python train.py --rope_base=1000000.0 --tie_embeddings=false --dataset="wikipedia_en"
Below are experts of layer 5 (counted from 0) of a mixture-of-experts language model. Rows are named router (the router's row for the expert), down (a neuron's output weights, with its number) and show model dimensions 0-63. Each number is 128 + 32 x the weight over its row's rms, rounded and kept within 0 to 255.
After each expert's rows: "comes before" lists some tokens at least twice as common just after its tokens as in all text. This comes from a sample of Wikipedia text that the model never trained on. Tokens count by the router's weight.

# expert 52
router [137 191  99 143 187 149 124 129 117 135 100 134 120 137 171 114 171 140 101 167 191 147  98 138 142 168  96 138 125 168 147 121 155 123 117  55 136 139 153 104 177 175 128 153 143 157 143  77 154 120  21 155  82 150 152  91 134 138 123 131 110 153 127  97]
down0 [150 161 148 144 123  96 123 168 144  92 106 114 149 114  58 118 164 143 149 151  97 181 136 166 113 115 150 158  94 131  95 114 164  78  82 162 164 136 184 137 129 136  79  59  86 190  85  87  81  67 127 135 114 143 225  86 134 140 127 156 140 158 156 102]
down1 [207  48 126 169 115 117 124 102 144 147 115 150  70  85 154  89 117 168 161 144 127  78 139 126 104 103 179 127 126 111 128 144 116 101 157 117 146 123 150 171  73  91 159 122 159 142 136  93 151 111 158  65 101  69 109 171 140 187 128 105 162 167 145  93]
down2 [168 148  88 136  83 102 118  98 143 127  74  85 123 107 132 155  86 140 103 191 142 117 123 137 109 107 147  86 135 107 103  40 158 130 133 164 130 124 124  88 139 111 142 180 131 114 124 121 110 122 137  93 135 142 173 150 128 139  88  98  81 101 153 134]
down3 [135 101 120 112 160 162 100 169 142 149 161 186 153 152 130 148  98 146 119 201 131 129 110 123 127 106 139  84 121 108  80 118  97 127 166 104  99 170 185 107 150 111 111 158 101 128 155 156  94 151  75 140 113  95 200 161 125 161  96 125 133  90 139  96]
down4 [119 119 121 136 164  95  98 143 119 150 150 127 130 130 142  79 153 123 133 164 189 176 100 101 139 183 120 144 135 109 167 184 141  95 165 137 137 142  70  96 160 168 171 164  75 100  96 163 157 125 150 143 140 107 167 112 116  96  94 167 117 114 129  97]
down5 [ 22  87 191 173 172 143 215 134  80  87 134 143 128 138 100 154 103 145 113 105 104 151 169  99 148 136 153 192 186 148  93  87 140 136 132  83 129 124  75 124 138 143 121 104 170 149 143 143 144 146 132 134 146  88  82 110 142 141 110 105  94  54  88  82]
down6 [ 77  95 114 109 163 150 104 150 122 147 119 130 148 169 112 128  22 136 137 139 179 158 122 180  95 177 199  99 163 120 104 141 127 105 190 104 110 144  66 145 101 213  94 123 164 137 140 140 131 127  80 119 168 134 174 124  80  85 127 128 132 140 141  40]
comes before: ",", "–", " |", ")", ".", "\n"

# expert 16
router [ 94 151  73 107 151 117 150 111 131 143 120 169 161  95 146 203  91  91 108 110 155 160 143 146 128 118 131 158  93 118 132 152 182 102 124  63 160 139  88  80 118  61 153 119  74 148 123 111 128 119  63 109  93 145 142 132 150 123  80 103 115 129 122 106]
down0 [ 57 141 201 114 188 131 110 117 181 123 140 155 147  94 104  79  78 107  98 153 191  97 124 187 126 144 153 125 110 108 109 131 131 112 146 114 143 138 115 130 126 145 106 165  92 111 149 199 109 149 121 128 162 145 130 168  95 215 123 113 126  79  36 110]
down1 [137 135 189  93 142 118 123 208 152 186 137  97 162 169 122 169 152 176 162 153 145  76 164  67 105 121 147 142 144 143 143 161 118 148  84 119 138 122  81 156 114 199 126 152 195 106 111 115 100 156 152 160 104 149 148 101 113 114 191 125 150  99 114  53]
down2 [137 152 129 148 140 160 130 191  83 133 149  86 161 112 133  89 226 112 119 130 165  91  90 147 161 137 143 174 132 114 184 139 120  96 110  86 150 139 137 207  90 130 138 137 146 163 131 145 159 115  98 125 124 151 127 117  93 169  97  67 146 132 158  95]
down3 [167 166  28 136  90 126 176 130 121 136  90 146 112 125 130 172 125 124  91 163 176 116 155 142 110 176  96 133 105 115 148 140 161  85 143 154 121 181 115 120  58  97 143 103  85  62 149 154 140 125 167 109 129  86  17  97 141 139 134 140 158 117 137 182]
down4 [109 105 128 118 172 156 149  69 116 145 102 154 132 164  65 161 100 122 151  77 168 115  82 143 106 141 148  88 146 143 157 138 135 121 130 177 145 171 155  96  94 126 135 181 151 146 165 121 140  98 187 148  42 109 105 120 110  69  81  89 169 166  86 147]
down5 [148  96 136 177 138 109 162 180 135 153 200 131 178 119 143 183 180 159 105  78 128 156 109  86 115 116 109 146 142 172 105 133 133 177 123 102 116 163 132 114 153 153 123 159 160  93 101 181 175 131 197  78 141 127 140 129  93 151  48 105 166 103 125  28]
down6 [108 115 195 132 183 153 109 196  79 102 146 173  96 117 146  84 127 111  87 135 156 125 176  97 133 163  91 199 100 169 144 182 148 104  74 113 137 153 134 117 117 106 168 146 130 163 129  95 154 111 151 138 214 128 178 101 137 136 123 126 125 113 109 118]
comes before: " ", " 1", " \"", " 2", " 3", " 0"

# expert 33
router [168  95  88 124 149 138 159 136 132 137 146 122 123 150 129 206 195  95  82 153 139 142 137  98  62 127  97 149 125  87 123 155 125 162 132  76 161  97 120  68 170 150 103 144 145 190  90 114 199  36  97 129 102 115  88 128 119 126 105 108  80 126 121  82]
down0 [116 146 113 128 133 113 109  85  85 157 177 108 107  90 132 104 130 138 116  43 115 149 144 157 144 130 151  96 105  99  71 136 107  84 150 163 138 138 135  76 127 126 121 109 151 126 132 118  81 128 103 110 119 184 100 139 115 139 134 143 110 155 101 114]
down1 [177 106 138 127  97 117  97 164 198 136 111 129 120 100 118 109 160 127  75 135 129 121 147 146 130 115 101 131 157 124 137 124  80  86 167  90 136 109 152 106 134 166 135  95 129  97 102 129 191 163 195 100  63 109 158 142 124  88 127 109 104 148 111 101]
down2 [159 143 146 177 186 142 176 148 131 112  97 111 157 112 115 110 149 156 118  74  70 156  59  96  92 162 163 127 108 142 184 167  86 126 139 102 135 116 110 122 140 136 117  94 129  92 160 153  78  71 108 156 110 160 111 120 126 155 186 156 168 106 100  84]
down3 [ 90 155 201 151 176  93 131 129 158 102 172 133  67 123 136 148 150 144 136 158 146  85 124  84  96 111 135 152 118 148 138 119  84 131 151  71  99 161 109 114 146 162  82 128 132 130 195 148 169  71  90 122 136  97 142 116 159 184 155  98  97  97  91 148]
down4 [147 113 106 164 160 141 107  77 135 144  60  88 165 115 145 141 157  89 124  95  91 120 173 108 170  92 168 176  79 175 169 103 159 128 182 172 123 104  82 175 125 117 154 123 138 142 148 118 172  72 151 140  89  96 182 100  69 150 135 124 148  95 103 146]
down5 [165 134 100 168 124  84 124 110 103 193 185 177  83 101 111 139 157  80 122 102 125 123 125 117 141 107 153 152 115 174 138 156 142 178 137 151 104 192 114 136  73 133 162 109 193 142 132 140 122 135 198  41 149 158  80 121 123 169 115 160 172 140  95 149]
down6 [105 112 162  88 193 112 136 144 156 119 104  94 115  85 130 125 133 130  69 132 123  98 105 119 141 111 164 128 169 220 124 124 135  95 147 135  86 139 126 139 108 140 120 108 135 112 112 109 108 100 113 166 129 174 104 134 159 151 100 100 116  85 241 124]
comes before: ",", " of", ".", " (", " in", " and"

# expert 49
router [182 130 129 146 106 123 147 114  88 144  76 151 121 199 123 125 179 100 126 135 117 109 121 128  78 163 154 145 118 142  78 121 102 112 136 126 152 139 112  55 194 155 124 129 136 111 106 163 134 128 130 111 109 135 123 102  89  86 136 161 121 115 163 115]
down0 [128 153 122  79  99  61 106 117 137  82  50  72 137  96 181 132 125 113  77 167 109 185 141 126 140 129 159 115 144 157 130 145 183 169 177 134 126 184 122 180 162 163 116 149 116 106  53 128 160 208 132 136 186 112 145 166 170 187 124 105  84 112  79 126]
down1 [ 91 118  76  91 142 104 132  65 178  41 106 154 141 164  93 114  97 130 156 112  79  89  83 157 155  89  98 108 117 151 121 128 128  75 123 170 127  99 136 132  87 111 122  48 125  97 164 105  52 135  92 107  95 194 102 128 123 120 147  79 101  98 115 140]
down2 [101 147 102 127 136 103 135 103 117 115 125  81 117 191 155 134 132  77 157 143 111  72  72 121 158 123 130 144 141 101  64 156  55 211 105 124 157  80 104  64 174  82 122 113 113 118 104 183 134  91 197 166 127 142  99 133 121 103 114 134 121 127  86 109]
down3 [135 133 172 170 119 173 150 111 119 156 162 173 106 128 139 137 167 161 138 110  76  99 148 129 159 151 152  81 117 105 115  92 109 146 114 137 144 105 134 137  73 124 135 128 147  94 127 193  82 114 144 100 101 156 142 115 174 188  86 157  98 158 114 108]
down4 [113 113 126 189 188 157 112  90 156 108 123  90  61 111 111 129 103 114 164 110 127 173 150 149 135 120 104 125 138 105 183 117 160 147 184 144 160 176  78 123  96 146 183 104 174 184  85 139 138  96 109  61 133 118 112 107 132 122 159 114  59 102 124 109]
down5 [142 159 124 159 139 148  64 137 136  78  63 125 152 131 125 119 140  99  97 150 106 105 148 131 135 153 151 170 106  85  77 150 120 146 101  88  93 111 109  89  85 145 106 124 202 174  82 111  92 100 152 135 140 172 133 163 149 160  98 125 126 124 127 149]
down6 [105 114 155 124 125 128  56 100 191  72 102 197 111  97 153 137  79  92 102 157 128  88 165 113 185  62  91 169 149  86 137 144 144  95 109 137  98  94 105 118 162  71 141 112 144 126 116 150 131 116 155 101 153 152  96 146 171 100  97 115 169 176 127 192]
comes before: "\n", " ", " 0", " 1", " —", " 2"

# expert 17
router [ 98 139 126 131 143 138 128 147 122 178 159 111  85 144 122 146 190 117 128 140 139 173  91 108  78 111 147 114 101 108 137 162 154 134  72 109 132 111 105 136 173  92 129 140 115 172 141 134 156  93 121 145 116  78 163 132 126  70 154 101 119  86 136 103]
down0 [136 145 105  61 111  80 152  74  89 122 127  89 139  91 136 122 137 127 125  84 104  86  97 113 129 201 102 107 144 159 136 138 142  95 124 172 161  93 186 134 215  41 112 162 184 107 173  88 155 121 116 135 165 151  93 161 113 126 140 156 180 166 127 107]
down1 [125  99 177 164 160 133 105 110 153 120 148 137 132 141  95 144  92 161 176 145  87 129 137 107 169  94 133 133  84 124 110 123 132  63 129 114 143 121 196 131 112 167 156 128  86 172 143 176 142  84 124 133 112 119 109 138 138 128 157 124  91 159 175  98]
down2 [164  96 128  72 133  79  83 106 132  95 149 142 118 122 176 132 152 118 158 114 139 137 132 112 140 158 142 156 178 151 134 104 106 145  91 119 175 114  81 158 110 138 112 106 139 110 145 133 131 149 126 178 193 104 168 177 114 132 166 138  94  89 178 152]
down3 [110  93  94 125  85 154  81 118 150 144 122 150 121 118 132 188  79 138 109 114  77 139 130 161  99  42 148  76 139 127 113 125 120  99  43 125 142  91 156 149 190 151 173 140 125 122 103 138 138 144 119 124 148 137 118  50 138  89 145 146 165 140 117 183]
down4 [107 142 128 190 114 122  88 166 160 118 176 155  97  84 114 133 121 120 177 139 171  90 107 153 202  86  95 163 109  85 105  76  98 127 136 111 168  47 114 155 124 140 115 130  81  63 130 109 129 150  93 102  80 126 176 165  91 140 146 142 145 107 109 155]
down5 [111 129 163 157 152 127 128 130 158 117  74 159 159 126 150  85  86 102  75 137 135 151 139 107 113  74 153 153 169 121 141  71 120 155 179 162  92 173 149 192 123 123 125 111 153 123 156 102 112 194 133 154 105 120 124 192 163 150 102  81  77 129 171 164]
down6 [154 173 200 185 145 150  97 208 147  80 100 103 122 153 161 125 146  89  81 132 117 134 124 151 173 124  74 149 178 151  93 120 131 147 140 134 146  92 127 116  94 105 176 150 142 154 129  70  85 160 126 116 153 112  92 135 194 146 121 118 168 139 150  90]
comes before: ",", ".", " and", " of", " in", " to"

# expert 40
router [156 131 117 179 115 103 100 153 186 178 135  99 103 120 122 151 210  50  65 158 132 133 109  96  87 149 126 142 149 110 137 123 115  96  80 102 124 126 140  70 132 141 141 175 126 166  59 134 173  46 103 125  99 130 107 137 108  79  43 203  89  81 176 133]
down0 [100 130 186  95  57 101 118  71 143 197 138 153 136  95 130 193  69  97 118  78  68  49 172 105 140 108 119 109  41 147 198 136 152 102  81 191 108 157 164  88 131 124 157 157 129 132 147 146 115  73 108  97  85 127 112 147 128 100 106  86 188 164 151 121]
down1 [130 172 114 101 163 140 137 157  82  84  94 190  97 113 100  56 111 168 109 120 123 123  75 118 103 126 124 113  60 216 140 127 157  81 159  94 142 133 125  80 123 136 143  89 182 143 173 124 134 120 133 113 146 151 102 141 124  94 108 172 171  88 210 169]
down2 [ 89 122 176 138 114 119 131 145 134 155  42 146  89  88 135 100 123 147  98  66 149 134 159 127  68  82 114 125 135  80 126  82 147 119  40 130  82  81 112  93 163 119 150  83 141 137 125  85 119 102 123 145  97 101 159 129 111 144 147 191 133 170 163 106]
down3 [122 113 124  99 134 103 104 141 113 136 160  98 138 151 145 121 103 174 156 190 103 152 149 130 110  55 166  58 117 142 156 134  78  76 145 112 136 187 133  86 120 116  93 202  99 114 132  57 108 138 181 123 126 113  89 161 132 118 161 141  87 139 122 133]
down4 [131  97 152 149 115 116 166 238 127 175 129  94 175 136  89  60 101 186 171  98 154 116 126 186  98 167 121 124 149  99 166 112 168 141 101  53 135 135 175  71 176 102 159 131 143 155 117 127 150 152 125 157 144 173 140 117 114 118 141 151 168 100  83  52]
down5 [118  60 100 123 142 151  97 119  96  94 168 138 106  94 128  69  62  97 133 107 146 132 150 189 108 127 111 137 137 148 147 117 152 145 121 126 145 108 157  60  91 139 128 189 149 151 176  94  92  87 146 167 140 160 173 164  99 136 154 102 160 125  95  79]
down6 [ 88 173 109 173 160 116 137 108 107 118 126 125 101 198 124  79 160 137 164 144 104 123  86 124 167 105 110 128 120  96 178 163 191  97 126 115 145 156 116 192 205  97 102 161 114  69 171 174 195 124 198 107 146 116 159  84 146 148 141 142 138  97 131  84]
comes before: " |", ")", "O", "T", " (", "N"

# expert 5
router [ 84 147 140 136 112  93  90 185 164 175 174 128 162 163  80 128 154  77  94 133 112 134 191 116  77 136 132 133 124 105 149 204 153 128 118 140  97 118 179 116 161 131  40 106  89 156  84  97 156 106  98 189 157 105 145 136  81 144  87 176  76 150 123 101]
down0 [145  93 102 150 115 167  94 123 155 100 154 111 119 121  97 101  92  92  97 214 171 137 162  78 122 182 101 175 132 112 134  54 115 126  96 154 158 123  67 123 106 137 130 111 116 129 145  83 125 143 106 164 106  95 115 143 190 110 116  98 131  86  96  90]
down1 [139  85  91  89 172 159 127 116 159 171 143 143 124 140 227 105 177 105  76 127 150  81 120 107 150  73 141  96 166  83 107 101 106  84 163 130 101 131 149 147 123 117 117 159 137 151 101 120 137 128  97 122 122  97 146 120  82 124 133 135 180 144 162  81]
down2 [179 153 144 127 108 165  96 120  95  66 173 139 198 128 159  95 119 154 124 165 155  70  55 140 100 135 187 155 169 137 140 160 132 175  39 135 116 124 143 122 129 129 116 135 167 135 156 121 188  71 152 126 110 121  83 115  99 141 149 146 136 130 140 153]
down3 [ 65 125 133 114 156  59  69 113 106 147 182 152 151 113 178 102 122 126 110  96 151 132 145 122  81  97 124 136 147 131 122 178  80 135 138 109 138  89 133 149 127 102  82 109 139 131 124 163 112 140 138 140 206  49 109 114 175 137 118 122 122 153 142 158]
down4 [ 92 109  92  77 144 162 129 136 185 149  98 222 130 118 111  79 113 140 126 167 126  74 116  75 108 134  89  91  87 133 159 129  75  49 140 137 108  99 137 153 115 115 103 118  87 139 163 133 108  87 147 141  89 160  87  61 103 108 165 106 165 142  69 113]
down5 [102 136 132 153 164 126 145 157 211 131 146 104 156  83 140 175 127 161  89 128  79  88 195 130 124 133  87 142 149 129  94 138 161 137 120 106 152 108 121 139  95 175 156 117 140 106 148  98 109 107 138 109 140 156 153 113  82 124 103 153 213 135  86  49]
down6 [141 122 120 136 120 159  59  98  91 132  78 156 159 118 116  91 173 129  88 149 133 131 137 116 109 108  92 106 132 132 146 151  76  77 128 133 108 123 105 132 166 122 153  88 159 178 148 112 110 123 123  52 205 106 147 153 171  74 153 107 122 104 100 136]
comes before: "\n", " —;", " The", " ", " and", " 0"

# expert 47
router [128 128  84 143 138  84 120 139 126 112 156 134 141 135 101 138 116 150  84 170 164 158 110  84  76 179 110 171 101 100 115 133  91 180 122 131  88  98 159  86 173 208  91 197 133 134 112 121 154  83 126 158 124 101 135 145 112  78 133 136 144 134 129 126]
down0 [ 80 111 106 129 147 107 121 158 152 135  79  70  78 120 140 115 103 124 121 163 174 121  90 156 156 126 157 144 120 137 138 153  71 136 106 147 141 130 236 194 134 130  56 122 180 133 179 161  83 124  89 119 177  90 148 134 133 142 122 114 193 192 133 189]
down1 [153  94 116 103 107  90 160  81 146 150  99 142 157 173 101  65 129 132 158 118 151 113  81 153 127 124 108 108 183 183  81 145 105 115  99 127 167 175 122 160 134 154 167 106  96 147 153 131  51 177 140 135 157 153  73 131  74 120 120 153 114 175 121 152]
down2 [146 154 151  88  72 134  93 162 159 114 100 108 128 110 109 139 105  93  87 109  96 111 117 100 194 111 103 139 138  90  97  75 108 134 136 116 148  91 118 158 133 116  72 158 102 181 105 104 178 155 133 148  64 148 100 102 145 117 163 140 139  88  42 148]
down3 [176 140 113 144 181 110 143 180 150  96 101 167 178 180  91 154 128 148 130  97 126 182 104  98 159  94  73  67 112 131  96 137  75  94 117 170 169 130  83 147 118 105 110 112  74 113 143  72 189 101 129 175 134 143 128 107  74 136 133  81  84 149 134 154]
down4 [136 110 126 127 133  81 160 155 166 112 138 139 141 117  98  91 138 156  86 130 191  88  88  80  97 150 131 180 147 149  92 150 111 124  60  91  43  93 124 136 123 136  93 148 186 137 152 137 155 176 133 142  90 141 103 135 129 189 182 147 111 154 112 134]
down5 [122 181  99  96 156 162 122 134  99 144 161 143 148 118 182  88  50 113 143 190 168 113 114 178 132 141 126 108 113 125 112 136 121 158 155  46 116  76 135 121 169 100 109 164 150  71 122 140 128 121 145 147 136 159 142  55  55 148 139 111 131 172  76 114]
down6 [116 197 174 104 112  94 128  72  67 144 131 101 105 108 103 143 145 117 134 139  50 116  67 139 115 189 129 157 139  93  95 133  88 136 114 148 129 129 159 205 107  95 156 116 175 117 122 145 136 163 105 161 120  96  97 157 172 108 137 152 138  91 129  86]
comes before: " |", "W", "N", ")", " (", " by"

# expert 38
router [111 139  44 140 148 123 117 173 141 163 114  95 167 146 146 173 161 107 100 157 114 108  83  85  99 141 100 163 136  92  55 172 120 165 119 102 146 145 146 148 128 180 138 139 147 130  87 122 199  78  99  96 163 137 125  83  92 110 126 180 173  93 125 127]
down0 [133 116 179 140 184 141  42 137 121 129 117 144 158  95 137 149 118 135 163  69 138  77 107 151 114 155 152 133  89  76  96 142 145 106  79 118 136  60 106 157 135 119  88  97 152 138 188 118 160 177 131  79 177 110  72 110 136 100 125 137 100 190 156 133]
down1 [ 83 100 122 149 113 100 134 151  99  88 200  94 166 105 107 128 115 138 126 150 196 133 150  60 138 180 120 169 119 108 145 103 142 109 134  83 172 139  94  67 134 166 119   5 103 124 161 169  96 125 123 113 112  78 109 184 125 142  93 105  86  73  99 131]
down2 [120 179 125 139 138  89 144 107  69 119 159 147  67 121 136 134  69 152 181 139 154 130 121 122 154 206 146 110 129 192 122 156 136 106 110  90  87 163 113 134 126  88 118 116 101 122 127 154 106 125 143 148 117 173 164 150 125 152  93 113  91 117 139 118]
down3 [121 121 152 110 143  91  98 190 119 142 121 107 129 110  95 138 148 136 105 144 104 110  39 102 117 127 118 151 145  95 106 112 154 128 133 130 119  91 175 115 139  87 116 132  80  96 148 150 106 137 163 154 123 104 152 180 138 139  75 107  97  65  89 120]
down4 [135 138 124 152 117  84 162 100  65 167 118 128 149 134 105 133 176 120 137 142 107 151 165  58  86 121 127 121 114 115  96 172  80 118 155  57 122 199 129 155  92  76 172 125 152 182 113 140  92 107 119 125 102 100 108 184 145 117 134  72 139 153 193 101]
down5 [119 110 130 109 107 151  90 113 128 140  99 125 189 126 165 114 130 201 100 132  71  93 114 147 146  75  86 104 117 115 131 123 183 160 109 161 118 130 127 163 138 122 131  96  94 104 121 131 133  92 148 153 163 144 142 123  72  60 112 104  75 160  54 161]
down6 [130 112 124 126 140 142 112  76 123 141 158 152 110  96 136  82 110 122 168 109 120 134 175  95 131 156 158 122 196 135 115 120 123 221 123 222  79 126 121 105 120 138 125 141 108 157 106 191 133 102 165 210 172  61  95 204  73 151 124 133 182 118 100 159]
comes before: "|", " of", " -", "-", " to", "ed"

# expert 10
router [111 149  78 142 109  90 122 181  92 178 136 120 131 165 149 186 147 105 152 153 161 176  76 142 103 132 122 110 181  93 141 133  74  93 151 151 134 183 127 117 149 122 145 163  96 180  63  78 146 131 128  89 159  98 145 130 144  75 136 112 137 136 148 128]
down0 [116 117 122 149 155  86 118  97 128 107 126 107 195 149 157 111 149 114  73 109  97 156 117 155 135 105 160 165  72  73 129 108  77 170 153 114 184 121 141 124 186 141 134 102 128 179  84 113 112 173  55 108 122 110 119 159 135 152 117 122 102 128 180 121]
down1 [164 174 157 178 113  83 103 172 152 173 137 144 119 181 121 103 155 147 137  98  81 142 140 118 138 178 129  93 180  86 110 121  95 144  91 100  80 119 134 103 177 112 120 145 115 185 137 146 142 146  91 148 159 110 175 124 107 165 148 115 122  86 149  81]
down2 [132 101 183 160 107 228 153 115 120  75  94  90 113 123 105 120 109 136 173  82 151 109 188  60 136 184 120 120 150 126 138 122 130 157  92  93 160  70  89 180  82 141 106 147 116 117 117  45 133 190 136  50 150 135 105 130 137 132 150  97 125 136 147 107]
down3 [ 97 111  95 124 136 120  22 101 131 112 125 149 185 118  97 149  68 122 135 126 142  93 152 186 169 101 136 135  63 138 133 112 110 117 143 137 166 122 141 155 161 177  93 118 124 160 168  89 165 158 152 140 127 124 113 156 132 131  90 139  33  53 160 170]
down4 [ 86 130  86  83 123 118 166 166 182  58 154 134 146 124 163 182 133 134  98 156  80 115 186 118 123 116  72 146 103 112 153  80 170 112 106 151 116 140 152 162 101 134 147 134  61 112  92  46 168 154 138  49 114 146 166  72 168 127 127 144 183 111 117 157]
down5 [150 181  88 120 108 109 148 116  93 124 119 134 105 159 117  87 145 140 130 141  86 117 128  95  76 109  53 135 174 147 149 126 175 163 108  83 144 102  81 216 122 118  94 109 108 120 106 159 186  74  88 142 111 138 201  85  99 164 133 100 136 169  97 126]
down6 [117 123 127 140 134 105 129 164 104 174 137 155 144 133 107 141 179  87 182 136  58 131  47 126 139 138  75 140 145 105  99 113  81 117  98 142 109  82 198 145  69  75 137 109  76  77 132 151  61 131  68 107  99  95 103 116 132 140 108 124  92 153 116  71]
comes before: " 0", "\n", " ", " 1", " 2", " 3"

# expert 12
router [116 139 131 166 189 157 148 129  75 137 113 167 149 155 121 123 162 116 135 138 173 171 166  67 106 190 146 170 131  84  63 126  86 165  34 137 108 115 112 101 103 153 140 120  71 161 101 153 110 146 101  84  91 130 129 107 112 117 102  98 148 144 180 118]
down0 [121 118  95 165 105 155 118  85 148 116 175  96 160 150  78 177 127 128 116 106 152 105  86 131 132 142 110 134 112 149 123  92 110 149 142  66 165 163 181 122 106 116 157 148 148 143 113 140 120 156  87 121 117 141 114 112 167 163  79 147 181 119  74  62]
down1 [125 159 127 132 155 113 123 106 129 142  99 164 113  81  81 215 188 138 140 159  99 107 134 110 110 122  72 119  75 127 115 104  75  89 154 127  98 120 117 189 132 120 109 138 173  98 153  99 112  82  65  90 107  96  99 168 143 202 124 143 106 138 171 128]
down2 [ 90 126 140 181 118 112 126 147 129 147 134 152  71  98 150  98 111 117 128 176 162 160 157  98  66 137 131 113 104 146 153 186 198  65  51  84 101  94 146 118  88 142 127 112  71  91 135 148 129 117 160 142 191 167 128 151 159 140 169 108 100 171 182 172]
down3 [104 160 166 132  92  48 157 137 155 151 105  92 123 117 107 132 104  99 119 129 140 106 132 114 100 135  93 107 145 156 142 178  65  90 116 125 123  53 101 122  56 158 136 128  99  97 101 129 129 172 178  70 104 172 124 147 107 183 121  78 113 113  98 147]
down4 [126 103 136  83 106  92  87  49 111  73 132 134  91 160  88 137 202 169 144 123 111 141 141  88 248 100 142 190 143 159 183 139 111 115 143 172 103 132 119 111 128 167 172 155 135  99 103 148  88 129 131 186 160  88 107 127 125  91 154 161 149 110 141  58]
down5 [148 138 135 157 174 126 119 116 144 100 156 112 116 118 111  45 163 150  61 122 107  89 141  94 140 139 141 152 174 100 114 125 115 157 142 169 117  83 102 130 173 136  88 103 101 157 113 134  72 171 127 110 123 124  69 169 123 219 147 116 102  79 176 129]
down6 [136 175 110 150 107 141 106 105 192  73 137 116 124 140 109 148  97 111 125 185  91 128 134 154  11 156 122  83 140 120 131 138 137 125 111  78 104 104 106 156 144 109 157 125  99 132 103 173 145 131 158 110 138 123 146 137 151 104 109 129 161 128 172 161]
comes before: " the", " a", " his", "|", " this", " 18"

# expert 60
router [110 108  58 135 171 111 104 115 184 123 111 108  88 131 156 145 149 131  86 138 125 171 158 175 121 153 176 102 189 108  92 152 208 125 173  73 167 149 151 120 110  77  84 176 135 116 102  69 162 125  93 143 120 124 201 182 107 161  88 153  96  88 129 133]
down0 [123  58 161  66 113 102 113 150 123 184  86 125  78 112  67  69 183 128 161  65 133 141 115  92 165 101  86 126 164 144 205 116 134 122 174 172 143 172 176  86 150 140  95 140  83 100 159 111 135  96 122 135 119 106 103 109  91  99  99  55 137 145 133 144]
down1 [ 92 143 136 135 131 108 112  94 137  96 154 186  73 163 129 133 131  71 145 104  57 125 106 108  99  87 126 136 192 163 124 157 105 101  85 115 105  91 118  91 136 142 132  97 211 118 162 167  91 140 195 159 121 186 122  67 118 160 148 116  97 120 166 120]
down2 [157 148 120 115 142 105 184  54 121 141 181 128  79 112 134  47 100 142 134 175 186 178 126  77 125 102 165  79 145 154  32 137 105  95 107 112 115 113  87 136 194 169 132 185  62 101 179 130 145 128 137 117 137  95 136 101  82 159 149 151 138 120 126  87]
down3 [148  93 166 119 139 139 132 143  81 129 122 141  91 158 122 126 109 115 143 127 147  92 111 106 108  98 145 210 109  69 120  76  72 157 138 146 127 119 143 156 182 152  92  82 126 127 136 198 122 216 162 151 138 123 111 155 133  78  98  89 157 102 150  69]
down4 [179 170 114 132 154 144 102 134 192 124 108 176 174 142 138 158 134 110 108 118 156 179 128 173 113 171  98 130 136 233 102 144 118 131 143 171 161 104 105 104 133 186 154 149 101 125 155  96  56 168 104 124 121 135  87  91  73 164 142 100  89 125 146  79]
down5 [138 116 143 130 135  91 112 114 147 127 102 108 146 144 125  36 105 136  84 130 146 113 104 104 139 112 146  88 131 100 142  94 127  84  87 163 149 177 137 203 102  72 159 118 165  83 102 159 117 102 155 122  95 150 136 128 136 194 129 158 162 141  89 146]
down6 [ 71 179 137 158 121 155 112 126 101 107 166 141 115 136 137  69 131 186  90 185 125 157 137 131  85  97 136 118 105 158 100 128 139 120 114 112 116 137  93 132  92 127 115 198 130 101 108 152 129 141 151  84 169 116 145  64 139 193 172 106 153  85 108 165]
comes before: " of", ".", ",", " was", " in", " and"

# expert 63
router [125 111 105 180 174 129 148 170 208 127 132 145  49 141 165 108 129 149 105 126 197 147  93 154 129 127  73 122 157 110 115 106 174 111  45 108  96 139 165 144 190 114  47 142 165 130 154 132 140 120  80 103 135  53 176 119 109 120 124 123 140 120 104 123]
down0 [102  92  82 122 152  94  99 103 128 123 111 158 140 148  97  61  84 149  89  73 153 126 110 198 114 116 156 117 159 114 124 106 152 151  84 116 128 157 139 132 157 107 117 105 184 197 124 119 166 132 146 181 105 101  47 105 107  60 130 184 148  71 115 129]
down1 [134 176 101  82 148 125 149 158 130 107  92 107 106 129 126 187 104 108 130 134 173 126 174 119 140 107 148 124 100 162 132 152 108 145  93 151 145 151 110 126 140 108 137 157 112 127 158 136  79  59 142 162 112 112 116 143 182 151 159 146 100 128 164  63]
down2 [184 129 119 156 156 127 115  56 163 129 178 116 137  79 134  97 147 160 128 143 114 168 140  62  93 112 103 117 144 131 125  77 131 160  29 121 134  91  99 127 168 177  93 133 145 115  72 162 162 130 179 201 107  79 148 148 155 125 140 146 170 160 128 148]
down3 [144  82 162 140 136 152 116 110 147  99 100 125 129  95 217  75 138 167 113 164 145 108 130 172 103 112 204 139  85 121  79 109 155 133  75 116 153  93 123 161 151 135 123 153 145 140  91 134 134 156 103  86 121 156 109  95 137 157 140 156 153 122  65 179]
down4 [ 72 106 108 122 131 114 114 116 177 120 137 173 115  59 208 154 127 144 124  93 131 101 130 136 149 123 155 180 143 188 170 119 141 150  97 124 119 122 113  68 119 151 150 101 129 174 113 124 113 116 133  90 134 139 161  90 225  84 123 109 107 126 171 129]
down5 [102  97 152 112  87 142 153 102 155 157 110 125 131 173  78 111 176 160 199  87 116 133 170 131 111 102 177 128 132  69 114  98 138 152 137 136 134 170 118 142 111 105  75 126 106  64  65  88 143 110 112 120 171 126 114 196 110 141 128 142 124 130 133  63]
down6 [150  97  95  98 147 139 184 143  88 160 122 116  85  98 162 140 113  83 143  92  82 153 160 129 120 159 164 135  54 127 130  96 115 140  70 170 109  98 109 142  82 163 102 151 119 135 142 187 125 156 127 125 112  89 146 171 136 141 164 102 167 117  76 140]
comes before: " |", "\n", " (", " is", " and", " was"